Experts of a small language model: 32 experts in each of 11 layers.
Below are experts of layer 4 (counted from 0) of a mixture-of-experts language model. Rows are named router (the router's row for the expert), gate (a neuron's input weights, with its number), up (a neuron's input weights, with its number) and show model dimensions 0-255. Each number is 128 + 24 x the weight over its row's rms, rounded and kept within 0 to 255. Numbers have three digits each.
After each expert's rows: a language model's description of what the expert responds to. This comes from a sample of Wikipedia text that the model never trained on.

# expert 12
router:163161125143115110163148101124182170131112155143118122119150173143112180114148140144098123164139131076143072144105164153146134143158131141127126106068142104115141144178158125135124111117163164131118130135107153154121131136106157139140156141150115144091114116151135137121134143169158119126145142158145169151122167131102162231148118150110148113158145122135147154102151111115140150101137131108145128124073115146096124154148120096115139176111152112125120144120145145108141106133134137133105115149152100140125148194183127150109115127139121151080129120136131086148128202130121119137149129092155168091174139155173151143142114157130118119133078126127118100113107105099147095123080097146121114139115146106108122147137117093124128114159107128099143150129108118125103121104149105
gate1:137137121096120086134120158146123127131231101130090136083131133119110139112122135134076132128121154128163092133134092125135128136170131104141130139139099095144127134126098132128138122114081166116135115150035113101098123050127171142140146078076130124173073101112149103136121131126104174172098105123130112085132130149175140122153114077123131160092172134115137119128128096124126129129101132164132143140103127131128152132132120142123148143128132144115124137134130104123116128155128101134146143128128136149134136128116104139163191121106100160111126114129140120094112128127124129135127127096081138106129157133145194101129115148129068182131119104124133128110128133128123130123124136147145108129109143176171139126159170123169119156110151142109128114134124133138139057170132125
up1:131132124128111178129124142107179126129150128144109091108123136103129179107140130143079128098129132127132087125151136125090138187164115128155131128127117132133150118165078123114153127161134133094153114128118143130132139142136134162108128128123119090141126088128138167096126135142134143159117122132149092084132112068125131120136151079126088141125147161090061139119131103114144143130130156154117130162123111126144143088094086168127114132102126174128139122086134129120125107122125118124112120114125135164082122134122101113177162133116092127131124061116134172103129125126123123125120073116130104110116134126142166111144127195110068143166123125083111167155192127106159127056085150163133122101076132155121128144146109124151133160106142156116137112180137128142138116164121121
First pieces of words after the, a, and, such as pre, re, con, Ra, Wa, plus the pronoun he and also.

# expert 16
router:118160099140142185100106114159128092088136111157150153131147150097123120152173143151121100137132126163128106114117119127118126117139116103143130106122121140153143123122175118095140158152127129127120148158146110096146180138144109149124139132124099112124144112139127149105130164148109106152078111091122131113149129166126171150094053146139083099121107128134148150125088159089128140119119132153173147104143144129133154123107155108133136108140140182118095139175094113096104117102148139135090127146117137095139157125099121172194065100149135155177178094087116147141140155147097114064123164104123111108096134138154124138133096118139142142151150129131128093159136140138096126121141148167140131073126108104112128119127133133127141158128120115129125097068132111155176142132103074
gate2:145163176105192163127107057161129145107133141161126154141139136131115087126086139096145134110127145146135131136134109110090108113186135132155131101133124107139131118149101137132112181126128085129136115080154133149129141109134127130128171127124108136122085120127082161058118085114099142100130128166128130145118131151122125078073128130129104131127131141126127127129125130120110129135109128128147127100113104135132077116157172111107132081138145121103169128125131121132134128130120129155150127135127121092161130128101171129114111125111138121121125145123137111220124124139128160115124096131107149113171116174125083091129170078103167092128126184130121130158109129125172128130068128122141122039148157110128127122137130128157150138144184128109134127133124101128128152174128114
up2:128116085146133129153132151163129090155120127074128166130126126160147173154166107143128182147127108173094183115129131129144138135079121125124071120110129086129117170136107118132101081131162203127149152130136137112128044148167119120106111152130157156191163126175165112105118179137105129124156148128116119121129126135150186129132127128132123095118075126137120125127128117096115142151134062137110119131129150115135145129110121120129127152130058122128116136120083110117162112126137128100131114123111129128157122099126128123142149083126096156163131115131125126082141137107129109123104138092150160151133139110144136135158103125111097105124115118076127090060130091128116114150143159185123137170125121188118124125111130127127122120112129131124120121125110130129131124127129178
Prepositions following a noun or verb, especially of and in, also on, at, against, into: analysis of, Professor of.

# expert 1
router:137101098125144146141137112174128117125074102126141145099155098162122092160162113155155133150148171166142144126140101159074075098115131140157124138111129117129150081135156124150138140147118124152084120128139184193129063123131135135111118144108108112151140141154151118139138134143097102165135125157139153150158166147107125133095136125095116133089155170093128097164089092120147156161109163123140183094159098123134134121129137165141119125154140099146095124102153119101104142070139104105135142137123153092129115128170115101072139119134147116123124144090119124123122162090138144131143126147130169140133163105116145100137131139120136161128140138149108112133147116113110170091192147188127107130112124115092178144116159131124129114101119151122168172116138140125129152136118093
gate2:129132126124176140125169131153116124137122127156111080148128156157128113126126151089104109213141149125134129140114135157130069142129116109128141107085125127131095104126136105110160191128090089161140139247121121127129101101132160115130127153130136102115133063117126109119125079118139114116102134121131127162178144156136132124120110103134110135147122131134080162126140144180118122138118109144135122125128112192148129133166130087133139134106129138127133138137198092131141119134086147128199135149131144106161181151090107113167128106143131116130140139156125132128121116137140153108118118103128104150138181121117164130164128128119133126122131088149117127120181161129151125145131132146205104098119142134094139144128135166127129128129123114124129094130120136137129130133174129
up2:117098123179103114152108127156141150116130132121178154109132166067124172123139100132127157116108107154128168190129144163114201148103117136124126128125129123144153204125127110127102081135132127106107149083176100134135169136176126121134142127133137178138096129149091141143129144127110089138143148132123101084100157118100133104130128134125116121147134123102128110074108127128106125143109128129095131107130173112134127116128110127123127116164134179141130158136129183088167151088181142128103130120109136181132132113129130115130171138111136191128141128095130123126124128046123130115150143173126127089104120124155119128109136143134123134104092126168129090131121128130088128166140128127095084213129128127166141122123139128134102121122123121152113132128112165120145106106131130
Word-final suffix pieces, mostly plural s, plus -ers, -es, -ens, -ates, as in guests, Horses, efforts, children.

# expert 30
router:113174123152135134151144150111103144134164107137110075130113129080144137156140112134169147167128113191111100129116130115129113134126132115166159127118090120159148113192134127128155104120133136150142180128171152141078098085130115164140123151153122134143171136143155144110133165101157135124137124134140143132139120148156130105132142119132139121109113169085105141140104130108130131108147137153147118144138157096166075160115152110173067147123131122084137168111154122163126175081116128131088113128109175086112131106085159147134122139098103145085120102148150155114141096127175134136136126093106165171129139124143092110143121103129143148119104153062110081121125157099129092103162134156133143108118129124141169105129134135100161118144129135123132125130148098143176129100113080
gate0:143142131096124114127211125130122145122134128138166118109138127111121173124127108128131085131118128128130127132133120133122126146114124139092134182118136128133078170068096127106137149128095111131110107142129151147124139145189111124116129103135104124135132096109129144119155135127130182142145157127135127136137162147122128144133117130116139138125096126089120091108143068088174180103133116133140106182112138120128125107125121109128151134179171134107140123124121130122158070095124122131126128100124166163127134137140201126157128133120121116127129123197126128151128201124131129128157129095140119093144114132111104135168075129121129094101225132165134063112131156124124130118106146129128122110119101117156112125160097122110116139099131131146140130134105124144155127153128032
up0:119207135129120132137132066084148125122128052129122176138130128123114191135144127135135107145126058129086130120134121118128118127152156111099099146130179172089116126048124134131144134075144103118148120122130152149134128129169103128146085119160106098135123128132154160154154129133132163160090126121124127090152149097186129150129110133131139130102085121126142104113150125103129122109184121124133099135130143125127124150142079123155146167126130132077096123128127128093166162120128114130124135123132192120117134138116128129126103134101113173126127148117144117164127138129116130175139142123122129122085101116124170126128117127126127126135144146127104035119110134138110124131145128147119114132131126179126107133146080084136130107126152155118126146132130137130125121133112040
Word-final and inflectional pieces such as ing, er, ed, st, ling completing a verb or noun, e.g. hunter-gatherer, trading, condemned.

# expert 6
router:137144108103175105117128133126108080083135126156123117141117100069098165154113173120125131136068109124144135151152177146163128133150140139096175111090110151172153078114122144141133176162100171110119082155147113122118139142179139143135133095127156161125129169142173132136088138152131130131168134133148149121113138126092130113140129138148117131107122121112102118139101129106139147105143137128100112083107114112085142161094128176118165101069151129129124075121112139143142137134094104069136090112174131175150125102121141127090105156108130132141081130120154124159160133131126144120125086149117145132128116103100178106080116101130126106162119141135140147106115122118127146176117159128137168125151108090192152133126169129141164130102104125123141136128131131125108140142123103
gate0:110134121114133124120138134132105120062116129153128133132131135062178151113069125125123107136122148123129100075144123141094129104146124139129188131170101128122094146130067094112098114093126152117150098118094172144113125149103128098164134106129142128120109157098131137152129136115122129123086133134126163143110137140120144086129100156132122084124167113146141139035128171130090130128164126097112158170138108158102153091151180168103119084167094141160131114085126119100131138086122127150125129116128183111128118122149124150148093128126147143121119106156150196115121108133145130133128169083132109137143139152129136139107149116125132136116152139192112116090128126117192119129106132114126125097091131126144162097139159156114114106106114134136138094142128091121124129124113099
up0:131120142128109099126095113083169131139157122127129112132120121193080151143185131144105135115119105122097159132126155123133156145125131130122101125092136121136146136119147145134109127117132123128097172142162044124125129130149110149125109172126112128134155124145148086126125082113125116130159125129132101105125115169176143153184167128092134170136131133119128127164157109119174125129116146165158121120106164118159119186128124092162132161092212149076140105146174154128119106159151102123153130163136099120131144156122130099127131133147117130134134226086137091135149131101115132109111096151120116117123120120138104127118134126155098101143118117074140144153128124162114146112115152129127128188129127115097074125095101124128146126128148128116136150155165123135165122148142114
Hyphens opening infobox list lines after a line break, and word-initial fragments such as super, poster, vi(deo), fa, ju.

# expert 20
router:099125117108135148124169131110114134130100085127139124085157147129101150100111152132169174139117081128073156130110138132125109174163123071145137143139117125109131162101111111163096101137159106157120115111125124182120136129134142110150145147095180164123141147156087127095150144164127171149124120112103165104169132149125063160141093082116124113112124156136158154167138123114187089125111151141136124092128105134131141101095131089156148107147158126122188112119113106157144116136110082165116129122102140128101141116143165113142112103119121159110125091149081138129154102133094110102106099096121137149178112120119132156118171109107109143117118147141171134144122127106129133106151160113129099127144091095128113169147171099128144111121113111121161139120092080168140117134114134
gate1:126120131169127134095147101131061137125133124122155143078141156155093135130118114118140114114154114124169135146126132128127137128129067171127135174135126131126159106148124110155132132103168136100114130017120142148115130131125118148120108140126139134130117161115103125062127130126128171126135134072107114135127141145124131129124150141122128133124118120125131159115131119158111126133078134174096134108154114108151144133163121132111132125121137173125104151146153148137161123160077138152064133138125128125134131134142150131129104110127160129186134137150147160126106105088166127078135103154138166117126087118140120128134099120126128125118094125121103134148150115132120127129090139111180055124130161108130181133114144168111211090128149125119076120111131130137074196133129105
up1:114130126088123109170119161126135108126119151129120132133127101129132118134153165128081121138123178119098123126115124134122086148121218135133120103126081124145081118133127134046132118157084130143148119162128100130127172128154161103128128111136115128128110124184184115147138119109130121102118115133130134120133129105128123108082112123138098128139127132132117108133138152117116128125158123092147107154126105126130130116057171130130143136125094056145152122089126131145108124132198107056131118123124116122113123116128094122135151128128118130118135128054124128131130138111109095162102128118138116130126140142109137131120146178132100120135119158103129129117072128129128128186135125116130198090121111114129111127168116082147045189139096121139173137128130122120164098128122122
The word by introducing authors or criteria, other function words like de, which, not, and mid-word pieces like comp-ut-ed.

# expert 14
router:104112083108113137125192113182091107135160111147144122111117124125091141153121121119122101115111169177138103128167133188136116111109129125128148175143104129146113097147113156122117112095084112125144112127123137113148139147130156129101117131166118094113154110107131100104128134145099107126108146100116158163152146096161133082129157154123105120142131140121174101145073165120167121158117139135163116108071118160111134115115152111144082114132090113103095114126128095102146128126147139140131135097172155140076119109150107146135107120095127161119132130154091114109127106114119158114157133135148150114104146057136130114170136151125117119115188145132092149164117140127157118167168126139169067146128113147100162147136132121155069137105154140122145096117119132122145096128077093
gate1:125125128147128126150119127080132125149145121130136151135147115114167118106107125106118130079136151130128143075127135095127135100174111124117162145098128095123187135126124125129141118131126127137136139128136143120122133137135122147126128125175103092104074094116147126119138127127133160126146127153130127117139120119106117172130128133133133104125076142124132091130134135131137126146067165128110111122096130204092116090149154149099124186104139139159126132133143142152129124148123123136149119135090164140122110128115127144115057131131204166152147118139155105131109067109128101121126136152144127125077158057160118107126116160139103129025119127116122134189112140107115128098116122111132163137110207142128155134146078128110140129155102139129123125121103175160128123088139084
up1:128122146107150143105128092130112112103118123126123110085128166163096149161158156131143130184115081123148122151134135144132125153103120134176088118131118161124122129142131149133125140138158131153074144091126116134121152095109145116129127104079146148158148142164131083106113071120123073143147144090123126136124136120156143075131131154125116122124160129123082189132123078130130098118128116122134152131152159078158152133118113102147128092130070137123165131121085094115135141125163129126104129130132129123128146122170121100125127143131136100124130154128116163124150207128116143130134078130094126129135094142133124137139137121130129091233117096168117125107112117129146133158135173134155140111162059119123157104130143125155130118083150131137104138193115096106130124151139146
Word-final derivational suffixes and possessive 's on nouns, such as -ation, -ity, -ment, -ship, League's.

# expert 23
router:078162109122117172113118115130125102115130155148090126150128183104126120074125110129145110122129117134132113055137122096128123134109135087097072150091130139095177151101129119096116148152124117091117123134168155092145157135116105139127103129144153151124115128108133155150160162131138141154133121163120146130162163125139148123161132119107136157122139141133112162100153097116148109101111121174111109154158172120107179115110124129102096120109134145146108148128136125109094098083144143124114119145128127129129168130103133113133122077126114099163142130104095105123172127108111136084156208153088142162135103084134123147118161122146108134128112131100134114162126110109093129143151135145171121137143184091100147136078111145114160135133098105142093097119090119110069117077105108
gate2:099175112133137124106102162107138093135129121101128105137101132113139073069120123114122125124093124155149145131126121113137159135133118173135115149147128068162145146138136061126144102113124152139121140108150132132118145096119134141141134110144161125122138082127139146136125121114130067129161083158090117081110102130123143128127119161141164120189120108123158154133116129134156069103138151127183129129196157152133135195128123119135090107143101113119120135134138118151180115131094120148101154092126130133157124086101121128113138135138126144198173106113130132125129128122070149121128123125130147116100090107098121122139093125126134182155150116135147128124127117161102132180113120084131120126153120133183106122127139093135140130167131179089108115058093125107120119128123137
up2:083151129108123136135132173060130084144132125078147097128137142134119069086129126136112128144090137184155172124128119092152189117131144144132138128155074130183152139144146131128154128142122119112129134138152138149151132099132129129135136129130124139121168121096103202145106128113119112125132108190101117125125111137125121072135083108146131120161120142125148117138115126106120100123169127119139118121171202157117159134161083127116130129123124079114146128127129045150128076129072086148107121117146129149156119109123129132095161127127124129126128128128133151110129128157113126128136092111125112126103134125109112137122116096111201148127137122166140116133161136143113137136133085140116141132142103138188126116130133143146141140132131166104109175107100136151133073115121077
Main verbs and connectives after a subject or comma, such as was, is, has, and, with, for.